Below are experts of layer 3 (counted from 0) of a mixture-of-experts language model. Rows are named router (the router's row for the expert), up (a neuron's input weights, with its number) and show model dimensions 32-63. Each number is 128 + 24 x the weight over its row's rms, rounded and kept within 0 to 255.
Before each expert's rows: a language model's description of what the expert responds to. This comes from a sample of Wikipedia text that the model never trained on.

# expert 34
Description: Past participle verbs. Verb endings and participles after was, is or were in passive or descriptive clauses, such as modeled, released, showcased, characterized.
router [ 97 154 133 163 110 169 152 126 137 135 123 105 121 126 129 126  97 159 138 115 115 155 139 114 172 115 162 111 145 134 126 138]
up0 [110 101 134 136 146 134 130 134 122 142 125 111 121 135 120  81 132 177 132 123 152 170 155 168 149 153 103 124 102 112 151 140]
up1 [135 160 109 112 140 138 135 126 157 157 173 122 141 146 134 105 138 139 125 115 143 133 121 107 161 147 199 120 136 113  78 133]

# expert 27
Description: Name parts and example lists. Pieces of first names after an initial, like Jarek, Jena, Rick, plus list-introducing words "such as", "including", "like".
router [141 146 164 148 150 166 157 142 141 163 130 117 141 127 151 120 102 170 157 138 126 121 147 121 171 120 119 104  99 147 127 168]
up0 [124 141 133  93 127 101 136 109 165 144 153 141 112 160 119 135 130 128 115 144 124 129 156 140 176  60 146 135 173 142 109 144]
up1 [142 145 139 112 178 106 124 177 143 106 108 136 117 112 135 150 134 122 128 130 134 114 144 111 146 115 134 121 117 142 127 132]

# expert 7
Description: Infinitive "to" and syllable "to". The word "to" after verbs and nouns, plus the syllable "to" inside words like repertoire, motto, Cryptobranchia.
router [150 147 142  88 162 134 151 132 139 170 117 142 157  94 113 114 123 157 161 170 128 147 138 119 147 140 129  99 123 123 156 148]
up0 [136 179 147  78 105  94 114 168 164 142 146 116  99  85 144 105 100 138 144 121 174 150 142 101 140 129 143  75 139 119  94 120]
up1 [125 152 102 132 174 105 137 158 133 133 113 122 149 119 145 124 114 157 187 156 136 127 142  95 123 190 132 151 119 130 136 167]

# expert 5
Description: Common nouns, word pieces. Everyday common nouns such as car, road, business, water, legal, plus pieces like -al, ar, um inside words (coral, Retailers).
router [156 200 153 166 110 134 170 166 129 128 119  71 154 113 157 138 132 144 137 112 126 131 147 132 134 115 113 123  84 162 113 124]
up0 [137 150 141 175 163  97 152 141 115 110  75 130 138 110 159 110 165 114 132 155  92 130 145 142 134 122 123  89 151 154 125 111]
up1 [126 151 127 115 143 191 166 144 122 130 137 125 118  98 120 133 122 140 132 141 133 134 159 152 123 164 153 109 142 118 146  93]

# expert 21
Description: Commas in names. Commas, especially inside lists of names and places, plus inner pieces of foreign or rare names such as Zic-, Zac-, -ic.
router [171 146 152 136 142 144 131 158  91 137 115 128 134 122 138  85 157 157 156 119 112 145 141 151 175 108  97 121 137 143 138 120]
up0 [132 158  94 139  92 135 128 111 102  88 140 121  55 149 156  87 105 116 106 134 108 140 128 157 150 119 178 111  93 172 136 102]
up1 [ 96 114 164 150 149 141 106 123 129 135 139 124 134  83 132  88 164 141 143 109 129 136  94 138 109 150 126 115 145 127 147 149]

# expert 31
Description: Adjective and noun suffixes. Derivational word endings and title words such as -ical, -ious, -ative, -ing, "General", "Public", often in infobox headings.
router [127 153 112 141 113 175 174 149 137 103 119 101 159  97 138 130 155 129 110 141 169 109 125 125 133 134 154  97 132 154 110 152]
up0 [102 146 118 141  98  85 135 153 123 113 129 118 154  86 130 118 168 114 139 124 111 113 132 136 108 108 141 138 150 125 130 128]
up1 [115 136 169 118  65 129 116 153  76 109 109 103 116 118 163 147 146 124 114 155 127  91 144 124 153 128 149 140 140 168  72 130]

# expert 1
Description: Quantifiers and determiners. Quantity and determiner words after prepositions, such as some, many, several, other, more, major, often before years or cases.
router [117 170 121  92 146 132 148  89 114 157 109 109 123  87 118 168 153 144 108 122 117 129 126 130 141 128 115  85 132 148 113 133]
up0 [142 140 117 146 139 147 140 148 138 118 106 135 119 111 132 112 131 126  89  79 108 127 121 139 175 136 196 138 114 104 128 115]
up1 [143 123 105 104 132 128 131  87 104 164 109 104 154 113 100 146 114 135 109 123  94 125 108 130 137 161 120 139 111 179 111 143]

# expert 22
Description: Prepositions after nouns. Prepositions such as of, in, for, by, from and on that directly follow a noun in prose, such as memorandum of, appointee of.
router [135 164 156 127 184 164 133 129 107 119  67 115 133 108 148 145  80 119 127 131 149 144 125 101 143 131 174  83 140 126 102 121]
up0 [ 79 145  99 163  98 135  85 104 112 160 151 139  98 130 126 164  91 135 131 101 121 105 121  99  85  85  98 135 139 119 166 147]
up1 [131 145 153 158  92 129 125 113  90 127  91  95 128 109 100 120  79 104 115 129 129 133 121 104 153  97 121 140 130 100 102 140]

# expert 35
Description: Articles and possessives. Determiners and linking words "the", "a", "an", "its", "of the", and possessive 's before a noun in running text.
router [162 149 108 119 135 169 120 127 137 161 145  93 126 109 144 158 136  97 125 135 135 109 110  76 192 125 164 111 128 122 115 134]
up0 [149 148 147  99 125 126 164  94 132 126 183 121 137 123 157 129 140  94 106 122 132  77 129 111 148 139  98 114 147  97 116 119]
up1 [122 101 121 134 146  92 123 134 132 146 141  66 133 132 164 154 109 151 125 129 177 157 177  97 124 146 180 123 108 119 145 124]

# expert 29
Description: Geographic place nouns. Geographic nouns naming places, such as city, town, River, County, Island, Street, plus the -ond- piece in Londonderry and arrondissement.
router [121 127 115 155 165 138 137 147 135 126  95  78 117 138 153 114 152 145  99 132 167 138 101 120 126 103 135 130 146 172  92 131]
up0 [136 164 110 101 116 109 130 149 115 104 101 119 142 124 150 173 143 138 130  88 121 170 122 122 180 139 112 126 100 169 121 130]
up1 [101 150 143 160 120 157 141 143 150 117  85 115  97 148 139 115 139 163 147 124 155 123 171 131 145 110 126 129 136 135 140 115]

# expert 39
Description: Clause-starting pronouns and conjunctions. Words opening a clause, mostly after verbs of saying or in quotes and song titles: "that", "he", "You", "when", "what".
router [112 199 139 126 163 144 140 114 142 131 150 111 145  96 117 132 120 156 133 124 127 109 121 128 178 101 144 125 128 148 131 168]
up0 [118 145 131 108 155 101 158  84  80 151 145 143 123 136 159 150 127 143 162 109 148  69 107 110 161 147 108 121 118 134 166 118]
up1 [115 128 121 108 111 106 129 107 120 103 105 132 124  81 168 158 137 126 109  78 125 104 119 128 117 151 134 141 137 152 116 110]

# expert 17
Description: Biographical subject pronouns. Subject pronouns and clause links in biographies, such as he, she, who, which, and, also, often after commas or whom.
router [184 162 116 102 141 158 137 131 149 171 151 101 124 132  89 173 148 149 150 122 121 141 131 109 123 120 139 133 106 106 130 141]
up0 [ 83 151 137 117 137 101  99 124  92 130  92  98 155  98 110 165 134 146 134 129 140 125 158 128 168 121 141 155 144 105  98 180]
up1 [139 148 119 151 167 144 113 106 160 158 120 120 141 167 155 120 140 120 141 135 158 129 148 102 154  91 126 141 165 162 148 116]

# expert 26
Description: Sentence-ending punctuation. Periods, closing parentheses and closing quotes ending sentences or clauses, as in Festival., (1990)., now.", and 1473),.
router [122 137 111 140 159 145 133 127 123 140 152  73 140 118 136 146 142 131 149  96 137 126 139 119 140 117 123 149 104 118 121 165]
up0 [119 155 124 125  98 126 140 160 154 143 139 145 135 156 169  97 155 136 104 123 138 152  96 152 124 132 139 131 101 125 137 126]
up1 [148 107 173 138 131 143 119 168 116 132 199 155 139 139 148 166 120  88 133 132 137  71  66  94 134 100  76 155 118 118 135 162]

# expert 13
Description: Nationality and compass names. Place and nationality words such as American, British, North, West, New York, and connectors inside country names like Trinidad and Tobago.
router [148 135 130 131 139 146 105 117 129 114 132  48 146 141 103 106 142 100 129 149 123 140 123 147 141 121 114 134 126 123 107 134]
up0 [145 164 133 115 144 146 110 148 114 102 115 170 156 162 126 107 111 128 150 144 150 150 156 124 121 147 117 130 149 108 135 106]
up1 [174 143 121  96 121 129 146 143 128 125 114  98 137 129 154 143 113 160 144 137 130 127  91 127 103 119  96 100 113 119  95 125]

# expert 38
Description: Sports competition terms. Sports nouns like Cup, League, Championship, team, season and Games, in match tables, wrestling titles and season narratives.
router [130 147 131 124 134 173 155 144 120 167 159 114 133 146 153 161 145 120 143 142 162 125 120 139 110 124 119 135 117 114 109 188]
up0 [118  93 123 168 116 165  75 123 109 117 137 103  89 137 158 117 165 116 112 134 159 122 173  95 131 106 119 129  99  64 147 139]
up1 [123 129 170  99  91 131 141 108 142 143 165  96 147 126 118 153 147 105 151 137 165 109 121 111  93 172 162 145 148 149 142 167]

# expert 9
Description: Copulas and table pipes. Auxiliary verbs after a subject (was, is, were, has been) and the column pipes of wiki tables, especially header rows.
router [156 194 141 138 171 120 172 121 128 127 116 139 155 131 149 102 164  94 144 161 175 147 100 119 172 130 101 139 126 156 119 153]
up0 [141 104 143 143 150  82 137 200 139  80 135 148 123 141 151 120 122  92 150 124 129 105 110  96  97 128 142 105 156 121 106 111]
up1 [145 107 114 143 122 119 121 139 135 148 134 136  94 160 152 154 106  76  98  80 135 168 120 102 180 122 122  94 169 138 126  84]

# expert 2
Description: South Asian name pieces. Word pieces inside South Asian and other non-European names and places, often in table cells, such as Shank-ar, Jak-arta, Ahluw-alia.
router [135 138 151 135 119 138 153 159 132 153  96  82 149 145 161 139 139 153 116  99 117 101 107 127 109  86 120 102  88 141 102 179]
up0 [121 122 131 138 157 113 117 139 105 136 158 140 132 135 128 111  98 120 134 143 107  73 160 136 155 134 121 135 126 123 121 145]
up1 [139 127 156 152 153 175 134 157 118 118  99 122 102  99 135 150 122 141 137 129 128  96 133 114 157 127 172 148 149  88 150 139]

# expert 28
Description: Abstract nouns and suffixes. Abstract nouns and endings like -ation, -ment, -ence after the or his, such as time, role, commitment, exception.
router [100 168 138 133 126 153 173 169 106 151 137 107 138 124 138 139 123 163 159 121 120 120 126 129  65 108 138 154 102 108  94 158]
up0 [139 111 121 105 108 138 130 113 171 144 123 141  95 105 137  87 139 128  94 120 126 156 131  90  84 102 120 161 153  86 118 120]
up1 [129 128 118 175 146 136 145 152 114 148 155 131 132  96 135 112 132 152 141 144 160 112 118 153  72 145 162 121 124 122 107  77]

# expert 24
Description: Personal names in lists. First names, surname starts and joiners like & or "as" in credits, rosters and lineups, such as Steve, Stevie Nicks, Simon & Schuster.
router [143 148 131 114  97 159 168 119 122  98 135  98 134  97 139 110 138 171 169  82 128 134 167  89 124 126 138 146 144 120  60 208]
up0 [169 145 113 139 125 142 145  79 162 158 131  94 132 100  58  92 153 125  93 126 154 115 110 112 156  99 152 141 149 149 124 126]
up1 [137 150 155 113 123 133 189 128  85 170 118 126 130 160 144 107 125 155 141  95 151 136 118 175  97  90 151 132 115 127 133 129]

# expert 8
Description: Romance-language name pieces. Word pieces inside Spanish, Portuguese, French and other foreign names and words, such as Benítez, Muñoz, Araújo and Bragayrac.
router [171 148 136 126 146 148 197 142 130 163 134 108 158 128 132 124 129 143 160  99 169 107 114 123 125 149 121  94 125 131  86 147]
up0 [154 125 137 134 161 113 123 143 131 143 116 134 172 115 105 123 130 134 115 111 115 131 108 108 110 110 134  88 102 107 126 142]
up1 [142 127 107 104 166 140 142 132 151 131 118 116 117  95 117 147 103 139 151 112 133 124 120 127 138  98 136 131 130 118  89 128]

# expert 20
Description: Short letter-pair syllables. Two-letter syllables like er, in, us, ir, and prefixes dis, con, Le, des inside names and words, such as Dheeraj and leisure.
router [171 157 128 135 117 122 159 170 117 161 167 139 155 138 110 124  90 174 137 122 154 157 113 107 154 107 154 176  92 108 164 108]
up0 [139 173 105 140 123 141 154 121 131 125 177 160 120 102  98 127  77 156 166 160 122 136 131 125 117  92 185 130 128 132 108 125]
up1 [134 138 137 171  92  93 114 126 112 176  88 152 134 129 149  88  77 146 154 156 159 131  99 140 147 116 144 140 154 142 134 126]

# expert 30
Description: Common noun stems. Generic nouns and noun stems in technical or descriptive prose, such as film, form, system and process, plus pieces like rap in stratigraphy.
router [144 204 127 160 146 141 135 149 144 137 106 132 148 126 107 119 136  89 164 129 117 112 126 135 126 137 138 155 113 154  80 153]
up0 [105 132 102 163 106 140 164  53 127 119 138 110  88 134 121 150  99 121 132  92 144 103 155 127 113 140 153 140 128 174 157  80]
up1 [173 132 134 120 149 117 170  93 118 113 149 124 124 178 103 136 149  93 124  74 126  81 116 103 166  96  96 211 183 126 108 165]

# expert 12
Description: Definite article "the". The word the, alone or after prepositions and verbs (was the, in the, by the), plus runs of empty table cells.
router [132 134 102 121 168 164 150 126 144  96 108 142 133 142 135 129 131  97 159 135 116 140 108  81 168 116 117 119 121  97 114 148]
up0 [114 123 103 188 143 142 132 145 152 124 133 105 134 135 108 112 156  97 147 129 133 156 110 108 108 115 114 130 123 169 158 140]
up1 [125 125 118 128 120 116 165 118 122 155 126  94 121 183 130 130 149 133 147 151 124 172 157 125 133 147  83 122 118 109 125 126]

# expert 16
Description: Rare mid-word fragments. Odd word fragments and raw non-Latin byte pieces (Thai, Greek, Cyrillic) inside names and words, such as Clif-tonville, Oper-a, Qual-ifying.
router [162 160 119 126 102 134 126 113 133 181 174 128 137 145  82 164 137 163 127 106 165 106 119 128 140 126 137 167 140 124 128 118]
up0 [130 125 111  99 114 130 103 114 128 184 112  77 118 128  94 147 117 131 122 154 121 142 114 171  91  57 104 164 136 104  99 139]
up1 [187 119 117 115 105 118 151 175 137 154 166  89 124 159 155 152 114 140 145 118 133 163 106 126 133 155  97 161 102 164 152 125]

# expert 15
Description: Opening brackets and quotes. Opening parentheses, quote marks, slashes and dashes that begin an aside, title or pronunciation, such as " (", "/es/", "—".
router [137 203 128 138 110 153 137 109 108  78 145  88 109 117 121 120 133 139 130 120 124 114 132 130 140 132 133 138 128 125 128 123]
up0 [121 125 141 142 127 146 133 129 100 113 131 143 113 103 165 118 129 118 153 101 127  99  78 141 131 105 115  70 157  78  42 126]
up1 [125 157 134 130 133 147 132 185 110  81 116  98 141 133 133 118 121 161 159 152 154 107 170 124  71  95 105  99 140 129 120 176]

# expert 32
Description: Hyphens in compounds. Hyphens and hyphen-joined pieces forming compound words, such as hard-line and poor-performing, plus adverb endings like -ly.
router [146 177  94 109 130 172 130 115 111 134 135 101 128  80 145  92 129 123 172 130 149 122 169 139 100 125 200 150 131 101 111 111]
up0 [185 121 131  98 118 160 125 144 161 123 162 124 127 111 107 161 119 150 156 111 132 118 107 140 130 100 123 150 152 100 139  96]
up1 [188 147  98 136 126 142 142 157 105 125 121  98 145 101 124 160 196 151 136 201  85 128 142 139 145 164 115 144 131 120 116 136]

# expert 33
Description: Mid-word consonant clusters. Mid-word letter clusters such as ill, ern, ann, ess, erm within surnames, Latin species names and ordinary words like Cadillac, villains.
router [152 141 133 144 180 195 122 130 108 121 104  98 159 125  86  95 127 121 136 133 129 114 133 154 171 112 139 100 132 133 137 129]
up0 [119 123 114 128 146 134 107 138 214 143 143 197 160 154 124 117 104 107 136 159 141 151  88 148  97 120 125 121  95 163  86 133]
up1 [152 129 130 154 153 115 172 160 132 132 131 115 135 154 104 123  89 122 139 100 142 141 159 114 154 126 124  86  94 172 134 155]